config.yaml
num_hidden_layers: 14
hidden_size: 128
n_experts: 48
experts_per_token: 2
d_expert: 96
d_shared_expert: 128
hidden_act: "swiglu"
moe_layers: [0, 1, 2, 3, 4, 5, 6, 7, 8, 9, 10, 11, 12, 13]
router_score: "softmax"
normalize_top_k: false
routed_scale: 9.32
balance_loss: 0.0115
balance_bias: false
router_z_loss: 0.0001
n_groups: 8
groups_per_token: 2
init_std_router: 0.0135
lr_router: 0.000503
vocab_size: 6482
norm: "rmsnorm"
norm_eps: 1e-06
tie_word_embeddings: false
optimizer: "soap_variant"
learning_rate: 0.0106
beta1: 0.95
beta2: 0.98
batch_tokens: [32768, 65536]
max_seq_len: 768
train_tokens: 262300000
max_steps: 5444
dataset: "wikipedia_en"
Below are experts of layer 11 (counted from 0) of a mixture-of-experts language model. Rows are named router (the router's row for the expert), down (a neuron's output weights, with its number) and show model dimensions 0-127. Each number is 128 + 32 x the weight over its row's rms, rounded and kept within 0 to 255. Numbers have three digits each.
After each expert's rows: a language model's description of what the expert responds to. This comes from a sample of Wikipedia text that the model never trained on.

# expert 41
router:105099124095155140148158173148173106114140061144122165161158111165109137144160108164113093154105128169119137159185129140074108175088086106092104112129192134152112135084117103148129131170148150150124043124126138116102173186074170150095128192110137119075099080141143099057131097108066091122078156098180133106165069104127117117159118147111103059111135092124121163120150186147069142101094
down0:156107080124138066077149144070147120200122097177144155095134091152148138123144134121163117143092155068103093167110147210129108082128135142119094126140162152129103110122094098110123157079156108185072156111131131168175126175110159084076141197153192089166173104097076143093167129146101164164159164147149137137103124152099153139088134156089111114124115220129164140070138132156104126156141
down1:186087091145158053152118083086163129113102150162155111149094085107122082057078154050159115152134096146118117160141130087132187086141143107080130085120131131160132144128054153140141146064159173146170120118094134142092144110158149148106118148059070150123110119171152107143205159134084154139123189126102126166140170163118150127136105150149161153110145124221142170152141118104099120126121
down2:149112131101136161151076137091141131133156105176179174162142111170121087158087148081064120110158132145106159156123160133078179207064079078120208078139171151138134150115096098150184163109117115105131078100136095162136146176059188109143118148136165129132156161164068121222112132165114143085151136145157126093141131147069112132134098134128105084116084125096130132113146129161136102141137
down3:116175129107164132058106117111146155141135132152074083139085156122070168154074121167145167066169148182124191157128134170172078105151106182102108135102091196092119193117151117138136139093102090131149094134105164121095177091110093153132088116136147081124096139085133108131117153186117124156123117110144177185130140167155146160120062158122148112172072088146158072089098099107114108121177
down4:096155105119120128089165180081117116162160158083168115131106166090092107151141189217085133139177111091090146112115146199159197097136141171145140107079149169097133142100141079109168119079061159123082135146188116103141127129169168099150103078142131159071156097081118190120092132105137135077126158128146130168123075100153151133116103132167139106144113154184108093143168145168114109127086
down5:088158100146134133084133071124122156097124084128057157119074169112131112130122148188087182108160172163132153069100160130104111138121154124098110108173081087128089097125213100135125102226148121105067114170068135112130093091125142073105069119096103102142123129119134121145109109103129133172123172123143119113143138128114196196144113127100097119122126191096076139100137163122204148126149
down6:154120141128161128121052102157105140118128098152142165126155106122111072160084107133132146116141119109087155093196088140115166134176119233151108092123114117158160108153132113117110154220104147093145151116091130190149119159157131143189206099151124161187144094130075131134144132143164107169105150143146072139141122132181109139082103070135110068126159120111123162091097090118128150137219
down7:166079137177170106099107114129178106174164112092114199141110082079106141137126112086146123084194114166147154115143143149057059153121048104160131095145163105150136166164087118092123147112159114128095146139116147186123106123141171113134097166177106151158194081136103103122112178127126113184141096150153194067078144084132138142149155131104129138134181123125154134148101170105125079157070
down8:120128155136091119161090153102124206111186104132140124149107131138224147139148142095069129156206078085122148125132153092079119076076157048111077081097152145122182157160114149119088078116118112115148166072109191083104154183169130075080109113171151089165147131088119126139141091152111137139168140152110122140120155113180173164090145115140125130148128168129158168128090127119139129114092
down9:096146144088150129153170116112128116099087124168058137116085096085124157072143164115104186140092116137160165129085158096108126157138123125094175099089166131119066129080121115119160215121155072108168082138124186107110101112120122099110123154092154132109099109088135075148112071112148137115119077069176051161115098104168160126056084168147144120115125096104148143139073077168149107130086
down10:114141140110146036158156088144133146158092140150140137160147146100045113098167165127109102120070159059141128158141154163155139176122174157085093134178099144114082105138140121148109140121066127090141117099166127130144064117157123172169118110124125134069160067126128141183148137135121141129140118073145126112130207127118058139145122198073153162143175156159134165130130155176142134058080
down11:102108118150064149162104100119141093146154055112108154135125149125107107154165139142098113143128083134118068091113167154180135121164127121083087204136179158124084135201109138131118099151154145179175211147123148119086122122174148142151102193114154142131171075135097155137126161085145086103153086162115180129134086149164135155042072170114107108131128078108132107134123125167119199157153
What it handles: Table cell separators

# expert 12
router:107085107106103127081095106100140169159145128164165131125101066162122105139131095133119102156171093149131132178109152152092132168174156129066069140116173048150180094081116121133094094135202141109189129115077165145182144143060131110126136155138129091146091150138201092127102183138114067064111127156139188108141101172130095127163126132148142088106093142187109153124150127090118178130116
down0:225087186095183082169084158092085097168137107159137119201106147189120070122159123158135125107150135134135161138193153165162085124112149141158182137108172126100117098123160164089159109151119110124100126150119093138189117081106132116114145191136117135106062158134100135140132098124115106118088144130191186142150064162160126132170121186123154131132102094118094116121066089105133109125180
down1:126137112126157159071186125127077109084174156117083117132097100143152154135067066081115121120082055129128132126134092069145149149087115135079121175144146066132103123102127096129148144110124158128174135072121138101124087080094226089150142117114123104089132134056071198126087123106154180157108093107179149092155155139115147144065100147127138139165132087162126134078155133167148159111147
down2:140148160093123113151101074184099094091053171145109114178098098124153125040116083097128155196075157088133132110119135064092125107114163107153119119089096196135116130112113145083129145126134089125175141104145120169124104138144109188165134113134079072142139173115129127112177131132176120108100161187154158174194110097128096136157158158127108072111076170129116138200143159149155120110086
down3:140084090163117109139095187135151057181156126128110122088131134160068127095121125161103125108135119133101109093112152177092124179121135067107172141159078156153111083099127114135170143173137176196137129122153112171113120155085087086092150143144141137112088123100075170091145106134165146167109150131164148153097078136134058117133133195194145111069104127135074208131105120164119150089066
down4:163152161150145116116152158142127158129170160178129140094137127131163103102150185108098200199112090178123149179166108140171135074135133109106094067050152171110146149123111118102100107134100099109126173112186112120164183140106104129138065143130159113181146179088105120138098082176139165126148152116115116112099061095143164072101117080119168167081165138087109044150119112161134135157128
down5:071108217149108111102125090112145145141152110134104139081097093153111140084112133154080145158116099093125181159192034195085134196167151157117180126102142110065131154091110111141180175107080110120192175119100110138140157143186121146131120125145124144085110144105116173121117085166162110121132118156130129137138099133122133175124143123113127069109126111156116091188051109186103123137167
down6:100162140167085193147151142098094116133144107111173126142124140078173187116109151089123121113111121101106101117184147114144151083125150155150116129124131154115099197129114161167155152153172104117132072114208071171155123092163134120110098180191135140113125172130158052106201138046107088156090135132178148116117205164163093082100114113162168134108178115128159123143125077146135129111148
down7:126103137056106124136151119145083142213133132170112117136126111151098173123179123202074124122174098121091148161086215171078138121146179134116139142126087126099130135092130138130076131121110131143129129034129155101110164165115126157130159109098152071121146130116164065088136182146115117122105136147132145115143127096149154241090125106115193109170180159113125162150139148094094105103109
down8:129148125076164116168090197093098183076115105145088097161146050101099102105117138165118171107125122132154096071169145141077153141094121071068088180145131167101166118124138105103148107137175107138157061170106124124128149092136185117096113153182130175102106083138080158190084136125125130174156108135086111125164143128159030107117120130117078112117094097122111121102125128113070106147135
down9:120121085161125132191110141138180125166173083149108093116137118102149177110075216142158108150160179113181152115103102177138099106122102138187112176111143152151156126130131125118193104129122097223120103110122135146078114089087138131129108075103123117070089148092139126203116195138108110070196126133153104140184147146179135164149157109102104101134168161150081121125170109129145165112147
down10:078092131156112170123071129131161072089091163094131112147097173174132093119046165138142149161153128180155153128111159098164159157148045144188118160166168118094160107138134131115102101145121148083131123150092038125155100121139097097183134085120177169114057178113127114136160112114108125067119137115114100113156090165112123088101119109168168121137086195161137130102184131113118134161167
down11:207074164139159124115093106144081167162147135102157129192130068154091131106075133154148121108159102112065120122123127148086156123092154111155118116109161181156104125138154103117117151115121141151145134143098118113174139118096134156168124120141118090162191137170129110119106110124177110136190053077122063119174160093143128157153151075154195089178153072101174101137115071122203112113077
What it handles: Learned word stems

# expert 27
router:127051112125075103083096128168144151153102099188142123134155121129148137133121131176136097127089140134125089094099106159116109135159125134111085144081152098215146086118158078121095114131195203118176145131126139130142117175115154109103152156133112120098100081156162090129100097161075112083067174102116171150125082169146097126162105127143115056076095138156149187193142129165110201148144
down0:162160096118124116105065158100108055197212099133137151102105144120117109153127121196139057119132134142153084173132102180113095128130129157120148125124098119056100120116156125134138170103086141091125139097105070126090159109084136123080116176188129098104108130138201161174123164142107134143109124155129155155133059108131172114136057098066067109133092157110138142165169167144160111092129
down1:167135119094092158096101120113174136143144098135122120102137047122122101100174084147144116085103189152080120077155130080145102119109133151116189162138165157151135179143108082126142085112136156093129156151112126161060197121093104098107145079104117132182133156168156136103091101135160114142095131167143049152130198090112095082154074151157132083156199129153087136139147091138088178091098
down2:115083135139078137097157152163179196140111130142067183102080112113126069129159090127129127140140144178124147141152146127152120100126118090052114124124135069090136169160187152073125084172139090109118111187178189132168106122108138204118121135099167107109092123100191132133113146161175189131121154130126141120125171145150121089181107155173111127062127142163157186132168085148085099103128
down3:097153114135160152133121158072139138156189146140142102078149072172115122073150132127103158118155166107122101135142124123165092094120081150132118083080104131121102195098089160127167093161110103077155127104180093134112127112153188140159123147086088134120160084185155087055116161086191116121151120114115146103217087137118183075140142107177103107170151103124115168070178101169113096106129
down4:140135066097137179110118140135134098154133179112159154121124055139122069150143085110092122147080118107133152121121098118145111164150108158138151080083123120194099198138157148078082115151085090100130110115090176125121112099145114111054190100109139132129125164097096117116121116167106152107035105131148144145092118114057088176127094084145136145084140211075138102130170108127104188101160
down5:159143189114134119137101134169212184147143051174173137209138122105125111124111117117161123080108153062108102118170103138093119141151159168140108105137157122111120145133191105174114109107071117056115113114152151187126131078142158141131060045149149127123106123119137186143093132103158197132104179161096117101137131082150081119174120136141092132100138170157116125143106142137078164163106
down6:113198098152108102132101135122090055191099122154127092166200087142099165169176100193086090124162116136132182095137099126119101124154139091144154089134151093088129139162170112081105117162159126161187114125121148129149126159148111123101100170181103115141140160122068087093176135116102181097135145125105147140150153116137122063097144142084185110083149137088080107089122174151106144041126
down7:077133124161088124109162100126109081098110168117128119074144149131115137119133110137110071168164112114129105117049118096057144122127182116088128102159169157099030149127158080145080085119141124120072101130075151064131154112088175075098188140089142110106149151096076115097146114113167122132150144130130044123068125189137130158106136096153132146103153150096119110133134080197140168111147
down8:130122172145105101158150109106166187118117162147115164096093128110151128123193114162165167172139115062135158089140135185099142164093131143149144100187108116134114153136109124106123126060110188121073085112105114115128173176093193139108037130172142146136126117118172073128102140123104152143158102135132159138032154137104081105098161196160131130102148123107096126100163127159210074140130
down9:139084109165090056179154134137109119157100118132119131093119191127181121144145163182093128157126061149149125133188114131145151173080077071120158161097118099105127105067113169114097094139133162090134175136129162137142113189145127081087158139146121158131082148125141159075126096123168098211057100147182152128093114105175105147107134105100122132146157096078117101166077087131074132169102
down10:129115096173118150136164067143113148143134132129094137096150151112109158078055056146166167087156185140167135099157122101140140104080083171107126093199145107105133142112125103106127137114118177113124171123075139193109104125136076171153075155104034102106098138183085136142130153095146135127111152159127121189094118143086093133097106125127106120160093112052097085139136173090078161115180
down11:144161145137083122114085107100158139108128107113170131149149105098177146075096101108124128126173096093153099069151150064082175129176135061154196127067079138107128133143130125119208120149121069091123127132096157161088125184108151115110018120119166133196126127112163156143115155117134127145095119113175103095114123094130163159123089129116099042136102108143160132138187134103169116113087
What it handles: Lowercase word-initial letters

# expert 31
router:118080149121122143120159126147161126140094089149165164144145097156132107085122053163123124133122061162093113166152171147088088160106084131160048146071125092186154091104086129144134134152110136143139120138109141085157117113126167157094160159074135138067122155123127067048183086106103124098083142144148145134177110143183138081151127076102085088152149079131084155120177151132055153130143
down0:101121171164050129146072115109100119143163189082143154110154128099098109107146127092075132147201099181150172129159134130129188110237118174135171166115158140147086161147089111111096088151138085160099103177125174115137144121106191159109137073164119118126168142115151142129125144112151094144171174137089175157151099108112196137105141120089083107111092140149108099124171095187142126156138
down1:173117162106123165124084184113130074120137087172159104169143170128151111149112147153175130115137119183119106138110117166124104113109150169177167173174092105070147120122091093129123070088164127178098121101168149165122072148128089083046128098168163166124120111122142183160089130110164075065136102104164155110146146149168119154136079101080118084074166154108193127158131168116115158114080
down2:137147115135076149147143110086096078125143115165094180101181155074131155106130118118133145087067158144126142173103079104171133149089122110129167111097174146134094155186085103153127118092095141128096112108103153073116177057102165163093160132125118200145135082134128174166086110142125208114098140111143141129137186201136174145155128103130098073103027145093129103107148148123146113150156
down3:154157137180109139144161111147160141124093128119184175166171147076110153142076160108134117131138135105132102148124104108131084119161172145119120153111152105156099140096101189185135091203125155162116131150084078160140150083096086152174092112147094118159195203133136121163188095089186184109115085134096118084099065173050159124150196138098121135141184140132128144137089106145141125150110
down4:195104080093135125174150112117097122127128079110119097135109071118119128149137140100118101116159115098144072157198130155111153117135154148145117154108137180166141227181117123132155171135133132104152148159149145129087161165139106066088170144114123125123098156101136119141160158134092208128076112127087150090135110075123182141109153125172119223087107088106084140082170159111218134137114
down5:127116095132089153155156126155048148137139076103128134116120109058172147131123155168072141131152112123068113097188154168214173115188149116125124096132097130141131059087150140144090083117088068044108140121122140106170118088137123162150064176105121114144141114124129152133115159097075128105089120150123082175131101132155165081143054147086131091130112187085136157166129126103148107144134
down6:091154083076113133101107105084145194071107139108140134201178076093188167126140176102173200148135147089119139127122098123155114187147158120093140159155113101116089113101101116139197101104126157096169138114104104179121142090071175108093127148158109104134108149103113064145133141112116162141119101171117106096119099146127096152142087182090102154120117149134124104132132110069065143128026
down7:150198128210068110128143136136129142149131092100144117120169128101132127132139098118145084104074166162132109081197150075085075093162118106150085134142109120100194153098114120126108099144144115140118181132076075072092159132126141082130134176144133107147134097092117049115109119099117122113070062134090075162144108168121179156129163135182139169125147115169102077150174116161159158071138
down8:116116075091211105113142134096162130136195086148128119146071148149034094140142118138112156143149159115121099117154131093117175144110131135184142182148131160162118135093145113132165114153140103095168121128131121119037123129088111107178203113207065137136146181140089130091174174146174125075149145124125049094141106120133112084124084123141153131146126138100175098149157107091141079106148
down9:091122181112155080135170035120126095113125142162144102163128138143119080066121111157083200148166159148187123156139138094132137163142169117121165143099118093036103143142100148102120105108140133144145198118104182141150058162119129114145158118144175092078185108153141131108167102201129102106163113107108163140138174150113146165156099112162113130126125150086146137178070097079142071151122
down10:141160102060092066093080097170120111154119136133105048142163128148133080122138137105115147168116137122079139136119115157122157139151156148132107161095158147116185095104105092178156107133085148111142111103177180102160150126177136145206148148121154196148200139027124160087144036090067098149146155090086164117130119140126090135121136115112116155142150130150154103131136100117094155079130
down11:138164171161175153132117089131117110121149121121080130132150164097091101067067140091100112107125117164128116132152189140159144157142083161129139150106175128065104095100123138142163109106091156167150074118095169177111108172177070186051060091174158135145138120127098164101175122120043174122196146150158151117150122160145156124155141141153217140128134113133106103177114129130099127134088
What it handles: Table and list starts

# expert 43
router:123123152115130153117109130145142153126138132173139170117137113213109169101134054165122072153146072143129136141172153171089116185116127149130070135069139098176114120109125134118091111190164181187108137103068123156109167120114123137134143116090135119138168136136125118096132156152063120045112162134180191076133129176100154074172158082097130076146140148129148125144142190134042113152127
down0:146149145132162070092099155138095126157146172152114126107090130119141146170053137096141128087102169185211158131159098110122086146114077098165129135159129134181163183090126107117068152179148159153094109141163090061095194106111126106078164088070141102114148089128126157101130212162105144134126116106110162071115136161106153081155153109113156138117111070129063127167124146095138151140104
down1:115156083067115097095130114117112134124152164120187175224113111143123182132174139130113153103096140112141135107101136123145110091152054127145127075139111088081138080130151089118109088128140171102163105101094130161136189057127123141133172110133194131174048167145097116123114121112123093150123101107127143125145158125132183135184078122080102114128136145151150119054065146054139175104087
down2:139119149080134131142103092087121135183066130131169065102071130133129162083147131116063092141128074177148109154086176173075168091130101140109157149103059142130107074135137181191137123172106129147110092116104187114133161114063116120148100081102160139133118149132088126126089133150127108064180102164168169076140163101159071113099137125103098142170136110112161185131135126145108201129115
down3:129072144173051119116215184114091130119172138154160086114104167093129164145120107139145173160116102055121131126163086119049133080095143166122110125128078138160147158118105154152102153133165158117089087155146131146161108121142118119151167142133081206089138158170119101110112120096107147103141146111107092156069132164128140140108133148178168117162106129134113200142096091028145163089125
down4:077071138141154154127146154118159067113119169078082113066131125104094124168104130143159159113079063109124119117155138182123134137128106096128118183128128152058157131085220141147133109116084085118118110112117095118110119108124138088146137094155097176099115108144115103151128084107075138117120082093121103139135168135071062224097098187118111070120160091125115120131064163163077115160116
down5:108071153124165142078163092128190130110114155129161132154149086128137061176131174119179088085175139110146100116116117122092151111133101143128127129156099087106118144081107103120082201091190183169180118169127102110121164093131141138118144081182111100163097137112134087126127098110129070152148144121133091094117171115142075161112164200115090165100107111090078160097165030128127117102160
down6:154083107085162117123167150118107108161144106076113088154125083086090107089182116115159125140134178149083143112131145175067147087095162128149112039131120172122144058113152168158133096121113095097170198159192139125188118084094070122162095144142108146097138136068099149136125132150140164118148127176135041128118092174067107158139137178127147086111132089110136103103114113072120109134127
down7:137127123107117154149122101130150129130094138140114138126161127147125134143228082123141064114121163165106143180143121156154164119094134093117086111118141150158106130111187081166138133047143113055095098176085181122104185078152114161146136167112113144118113093122202167144127096153149105146150150144137114193092085089077105152124143080186166163140098205190162141139142140170101116079123
down8:077192172093180068147134135152102133207108095155140150118133148061107155140157135129083157169113114123107077147164156092140150171164107131186136114140144167107143144132138106101095101083086156112154101129141127192072116116114100180059105137176120130106168088175119117113113120138184085145150121137086185098184085137141129174073119134154131176135164134101091118090163084155159156071128
down9:093119099098127133132094145129118102139119073096104167106110142000090169117129160142139127130147105131179124157125120168096130128124077161149095101144194137106084152187132185122167046101128131129128145150120166155146103086106172111111100074151137150093098106163105122127157104113114139146077121081083116092179179086138146113179094114094147112097136050120141111112104126119161121180140
down10:114141162145153110079137111103118101091152126164110123111154148123202095102158108155145149164081087110095128184142114135156102121133114090091097078069151158165192123156114143097136136102169150109214104150126130127165110089094186081131143173107113095108090112184182198141158135165167124120127126129119139108162178118196098150123163144179092146104131056116153165121129051125121153090068
down11:107070151130072095127097119129134106107106150111119100145112081097124109134116173146143136175120170152159091114139123100134081083177101214172101133109121094157134131102132143125227143058162100081130160199145124189100185135161083171146138134151133091149122121104177170096131238109158154161138104118134111173105124121136157153112120114168112134134108105137133148174161181091150117136070
What it handles: Census and statistics tables

# expert 14
router:098061171128121141136124154115108129144074071127120137119121080169121155152158024171161110144114109083126125158131127182119083173135166168076101117105160088185102127138132096140105117183119142141164097101106094117113161198082161131055173140146147090098134095075156078090137088113048134087084161163182124074130135139133145134115090120140103085102139108149092146143119127122074138113132
down0:144091091128109116179083102158188090109104140169148096162113115179131117076079145153128142075185129128149158111169130166129134108110168081056061132158158088159120144093120101108149165120137148173116140089142076080102123155106187108164182140091115161180107093166142092164084109079117151126078086108138102105167146164141152108069123092150121157181138129097183118108183115107163100109090
down1:121088084161155127097158109159079135148105168140123145117133127079180113149139142060128112103099108078099052106135171054149176122136130093101115188081114103131158128149097221083051099130191124164129060147080094143105167076162118156130078120152176143133117123154147106104102144153144131159115096085125095183100107156138109119103085120174137146098088125158135125133146138067128151135159
down2:130171107134125123067134075136079144100121124120112122153128204086142115125132137135132142083080144118102118159083128084159137095068117128137096109078106125140174105157137115098138147158083145188121167190147137162172162161097163135145095059043147094096159121131105136119086162114138191130142115105117213142182133198119162111164128142110168165118108117137148186089056097173128094125102
down3:139160142201184128048156104152149077112108082169162194144164151224184082093130134175094166147108125139078118102098119104136172126132123075181118124149133136144091148107118066141155094129043158109115169092110159130119155153147111135173098073137133090158087139119146145130104197156144141122113153129095123105092107190121121134089146119058122122105103086133139142115136078133135128144106
down4:124094110112136066161145162131174097140108080152131066086126138122103107108151131088104170074119190163148120115187159104125123138146158072092099164179123142112160176116109096152125177156142135217121099174080129073110092117099116134127076102163121098155141119164099185150150100147195161118139107134100188101187103159164100108121160135114071151113126080133141060162094120106095144111081
down5:108119177166137095157128142096134141151185114139155034123121176118164115090105145110053109123152187117184166128118097095060159138099128128121133075163136099106084154118134187099113184139116115105102093161105116173168140117097138121141112083128147131138151075071108119090093072180091145163137106131140158110168164123069157140085131146116124113051071151093136096145064119071146100120125
down6:106165165126090098146149183166173113139141131085100101147167142145142137130140118096131066085126086083110097109152114115142112158117083079127121174142129120098164187121116124154136193167111116156121161083136126155155176193099078109110125098182048121173105113120079159145120095172208129118127135104128115182136132122120060128067136077143150157117101125125139127198102056131132187077103
down7:158145102088110157102223175128156158138091140101135134140140111108109106149169147127131132214176152189150124130119107136155065113180140163053173085114028121143124146077111135106120182089156128110167128149160143125116114185142139123121106117145116117137115159115125140150121120169123118130153093158151122095158117136125209131140122106157126145063148120145051133044100165121201158127140
down8:158063107072091119136062100124105101170105183107149099147101138142154098144157067143097132096116122137184103123092096155130062154067158135164106127097142152110157162195133156109155063046118088103118184104100095118130184126144169132107125100101134171151123180136099105142167145077133092082109090138103125098124161077109159120097121157141106096149113146085121103058143147066095108154155
down9:082081095153135148130163132085145127111135124135149119112174098082203053099169121154140102160112155168116112111148098157159085040107111109111097113118115143141102155118163154104070114124136088150152212187176146141122172118111230089098166168137099137140095114125109151157132155143112126078069084132086148126116162074101089090103119145133088153185130150082154106126133095090152149114125
down10:151163167150102045077141130126135124120110107124160113151098151150061146053117134057156157098111145183117150099148184138123099133114100176174140161070167088098182169188130118124154074122101122102114140158093103106133128114152146098077149149137132123067179153152123124142183106136109154171153105082147098177148122150099173113155128139167132081107187125125077120100097110190181106165163
down11:054206176133145110157051064190112156130113109103126148127139082139165100137073160099123129106104129124139165150136119119078124122085129144162177075139103128131117128149186131137112186142134106141118113040101143151106134137194111161148132170120147145136130182088150159180201092139178111130117134148079068146131164147136112149114099187148148121111140098085129115055140080134118141106177
What it handles: Verbs and prepositions

# expert 13
router:071136166117060116158144177080173141100135130199098100157152105127083130124100078173100137137086082136071133140156110172130100114144107181099084097130188104102146086094133099201072063130127157122120112075129103136110109164148120163095106155086133134112122085137144102131109163100086134090087165121136184081121138157127152107114084127141102083122072137106160149136193146144053141079131
down0:134123100121123150129063110201176127188118168131135090156133100103183097140157106097087130160110135115110145080094105117069148153140120123147057117160082127138101094146155156074139143103124096100092124147080093121067096131139123144211076155104158105155165157099132104217173157138166123162099158166096050132156117177143136142098121129094056127140173110147067119135119171130122124135133
down1:142066110156129121155146130104043152144129101161155096167148184149087092188139122148152162143128162130090138119120227149131135122097109147117180118193100167118117119150114047111144117150097051105178100109119176149159129086125191108114107084106151145150148143160119120090160142111164129137067134100145127137132172121124168115074127114130154142149125191080038104138157125068150153119143
down2:157192100119141125178139126118074131141137093137110146119152177124103108137147087152189087096128186132191091119146127151145138139119079181092054092078091092141126085077089143123062129155098078087098174161138078124156144161089138111125131119072167062131140093140070087163127106167079137139144113201127108162158146141117101171116155157109165155133098104158185113120104115135140130095181
down3:142111125109130078130133137082099145160143159094182068104125102113139085141153145127107130154133186142129122151159121139160179163132099094136169185081102129095132101126167123131137122091101152137114095145085159106086124172142182132134107112092136143126203122124113085172140092129104097089134087083101125147116206180102091123059163129124154116166076034173139111132068117186088151046144
down4:156167120134057146188096111149163124103138176131200065137130128160152127153201185117126108094114109154180156169123083089107101128115132075194170150072164135150091107161109152141098131124101125103218124142175170168113155120130111112170105128144091141133154101144167125053161131176178137092131136128102108089117164097095142189118179123103156122170119111123138115099059135136138167113137
down5:180125122078158173167169117147140121141100108116134155122123131133082099103097121139164105066137080104136201158159167136153159185139083095083134123106105174131105097100121160144190100136120119086074118072175135105114184162116130105074095106146091129076164130103074180112153172142152105149125071107123161077138127157156160127073162179093213149145133120171093130115094159150122096181129
down6:148149182152112163160126158154135099094177189167095142151089184126159153114095089186135106143151102139137134136134138148090102103134107114100105185125064059150154084113097111130097181148132141180106183071159117118105162121061161119149118156160083109184128137120182094127142109126163155124162168102115179162065098115144127147117064136051133192147182092125111130130179113162100132151130
down7:169113109104139134054151097144131099131147134085116140164144126129150103130171128086107168171095099194125102148146165111206081099086106176163116140135136099116166144134152165110167161153112119168176130097129121171157179144099082171130101174096177137118158157136102088146139158124172158126122166077138128124135123109102053127166112195089137136120133182132100189107090105146146207217130
down8:084151078174135163152087071153135136150199113112087174057171080181163140162098090177125136122153099134090110121122112152131067111141103135119174206161113125138132138142139155121155096118185084155132170106146137156147204097093125130176126119167086129099122108109182157075158095140137169155115158112133153166123170192096105126150115153128111160152164052168127114105155149167126091087118
down9:166122113126137053119138136151170135195134109108168162160115126075165106153062154066144145143124100139102132167161126134152133116111123144095125139119139070137091115139176169179164077113172088147124163089144101099147098080148111146082147104150162067119113132134097212075086134150142154063120142163144135091183167139141163126192189184113137104154164076130161159104142178088151129101113
down10:084104079135077130108139165116096139081120151131118091121129182097083143144141112123170086129156078096120113125133121122111081127122115140173135123200109112161115135142146108178111084107192119143094117142171149132157081122180141159193154017128198165094081144120100156110133133150118133117186101171113126135144097138127076102090118096129147099118069130050128155144212140164094158092100
down11:117131133095067185089128128079120122123149071173123026046136115115142125094085129164161138107141127145129071140097120142106168113142146116139128119093151128120138139179162186082134142170165143085183105147165102163125177127089123158081142126099101134116112176085093146107156163156123164082136035146115111155100122096195122119173117184136154122115158213104118139163147162102125115134126
What it handles: Decimal points, sentence periods

# expert 33
router:107095170077124159145142158139122136119069107101122187134131057174145137092144087168092113160108144137124087149122134126086147181138133117105089104107111083144117111147135145122031093185177179171102123088068069127137160163130210136077116114157186144085121102109164121092115097149060112102109152092153116139132077140161125111127057125137118114063118098171099136117165136109135147093096
down1:116165089097134079162105150124041137142137102128132088125135156088107167122108142118108149084110106096141124103161095157116136083083230138118124170115125199094178101153111125079198143137095111085122097079126176086108172191180116098126144140104118165115136130146142121073075090105155102091148146066120179123120115081067133123104118160131090099122157159180139153120165140134142123064106
down2:194101124117113141161049108093193102144149082125189182097119136189189161111174162155151139085103119133175101074109179131143125158107118150193094195155116112166133127121125141114131097096106125126092130150112148149136150123159124104139139085102105160154120101131088129170125125136115162143131199161156191129154123118117115131127201105125129079161052181101144167089142142143110122118218
down3:151137179187117143133157074150098169103172064136077161112081157158179092124169106183165065104110151104181134119140091135156144078133098133124164185071165110164134126186152151131116150122111164140090099149152123126135118105082174173109170160106161165099110047161112080165146162169103173149091113171118132112177136127093111154089096105075096147123083161119156125117088143118147159127158
down4:142105086180104080066155107132135148152098082145071137138114126093099153128128180130160168118090101170144093117110124163190191131145131119141058184105139100144150124162124125139192136126089106125132230173150127095118177140143065145118083117146152128159123131105164095091167085092168149133138138067114143215143140095140155094112105096161204138143113096131153142117118127132152138079176
down5:209146122079135101137095083145161164122113147142056088165114170099134160099150121163096172134090101094153136151133070072119125149121095089093090126090185130092103134084110150115123110180081098111174123086117134073149194138118170156147143144073105100113123082102093101167155072129146111132191156148114112088083150051130104190131123090170104092096169134113094126126085102127110116153125
down6:153097077070117139130160149124086119173173139095134124146125164080217111141167155111111121092111150118129165147097089137181138157217107142123078154198123118101136140082086084156132117125131119109129154192143142129111146131101122094151167123099157124122156157136092102181114122141095106106179143111070186161159123057114118107129077189120124089120108104145146125211082108160061151102107
down7:155157130175144123070112102167111101149103146163149159134146139110159190128113135123130117184094089125132116157084119124123160160112086179121204154130104142148112185101120135099092129152167078115128084167099211100126156178147104142037079104134142139158127152125069099173155074204068092167128090126118140087090119160135130167138107073124112124177109104141121119186148129151124190156114
down8:094070104139133192127188095117092111109083114072129154137215107176124108147178153164110129142119099108139153098109088097141151187137170114125166010090130165179123087095088167133106096148116131121115112112070173103121118134140130141133102136099094111172137122140158124123118151071085141162176157058099127182135104124116167102113151114146131120180109088115056155101127100094122114165103
down9:190160104095156147148136112157148175106120145109128168109137181136136144132157151136099097135133196109074111131061160091173110158141174133127215125160120134121083083139146135100104122138108108157155107029131158140188099073095177167121153149157128149170156162115178127095154135138128088106155094120124105154080114135143114175171148152135103083152087052136169159139090117197148113071103
down10:100093108111113045076122126125166110108224081151081105122121102182170132149119109097122109074140135109130131129144112117055138125138161141096149127133107102131144110121123126134119137133018192109093118132122153143146113105133107174045131100134092148115148136128070120086135136118087127155086182106160161215162121147160127089111139166063118126067126121149146117155153162150145190168148
down11:150142199096128124125124127123144168082152142107153123140146148111137171128061078126146122109123096068175146135123097053108115155109142145064083053167143130124136109072163155117108136075192106150132110131171168116136184130076108150086127127184119135162156123113171151115144180138174158138168079097169145144144090153052112161143136083121127164123142178139139137134049062101117160091108
down12:125107068088096144200060135113145137143090073130142118066149160088146137075178132188126153191150169107071130188134117104125132111104130159134131166122115101170135122119148164175098120160097169143108093092104091113140165128138108140131138104103159117133084218157120094066136118119159174171137115063167090128096194160088098102146133195160135131093157137116127081132131143084119087107136
What it handles: Quantifiers and prepositions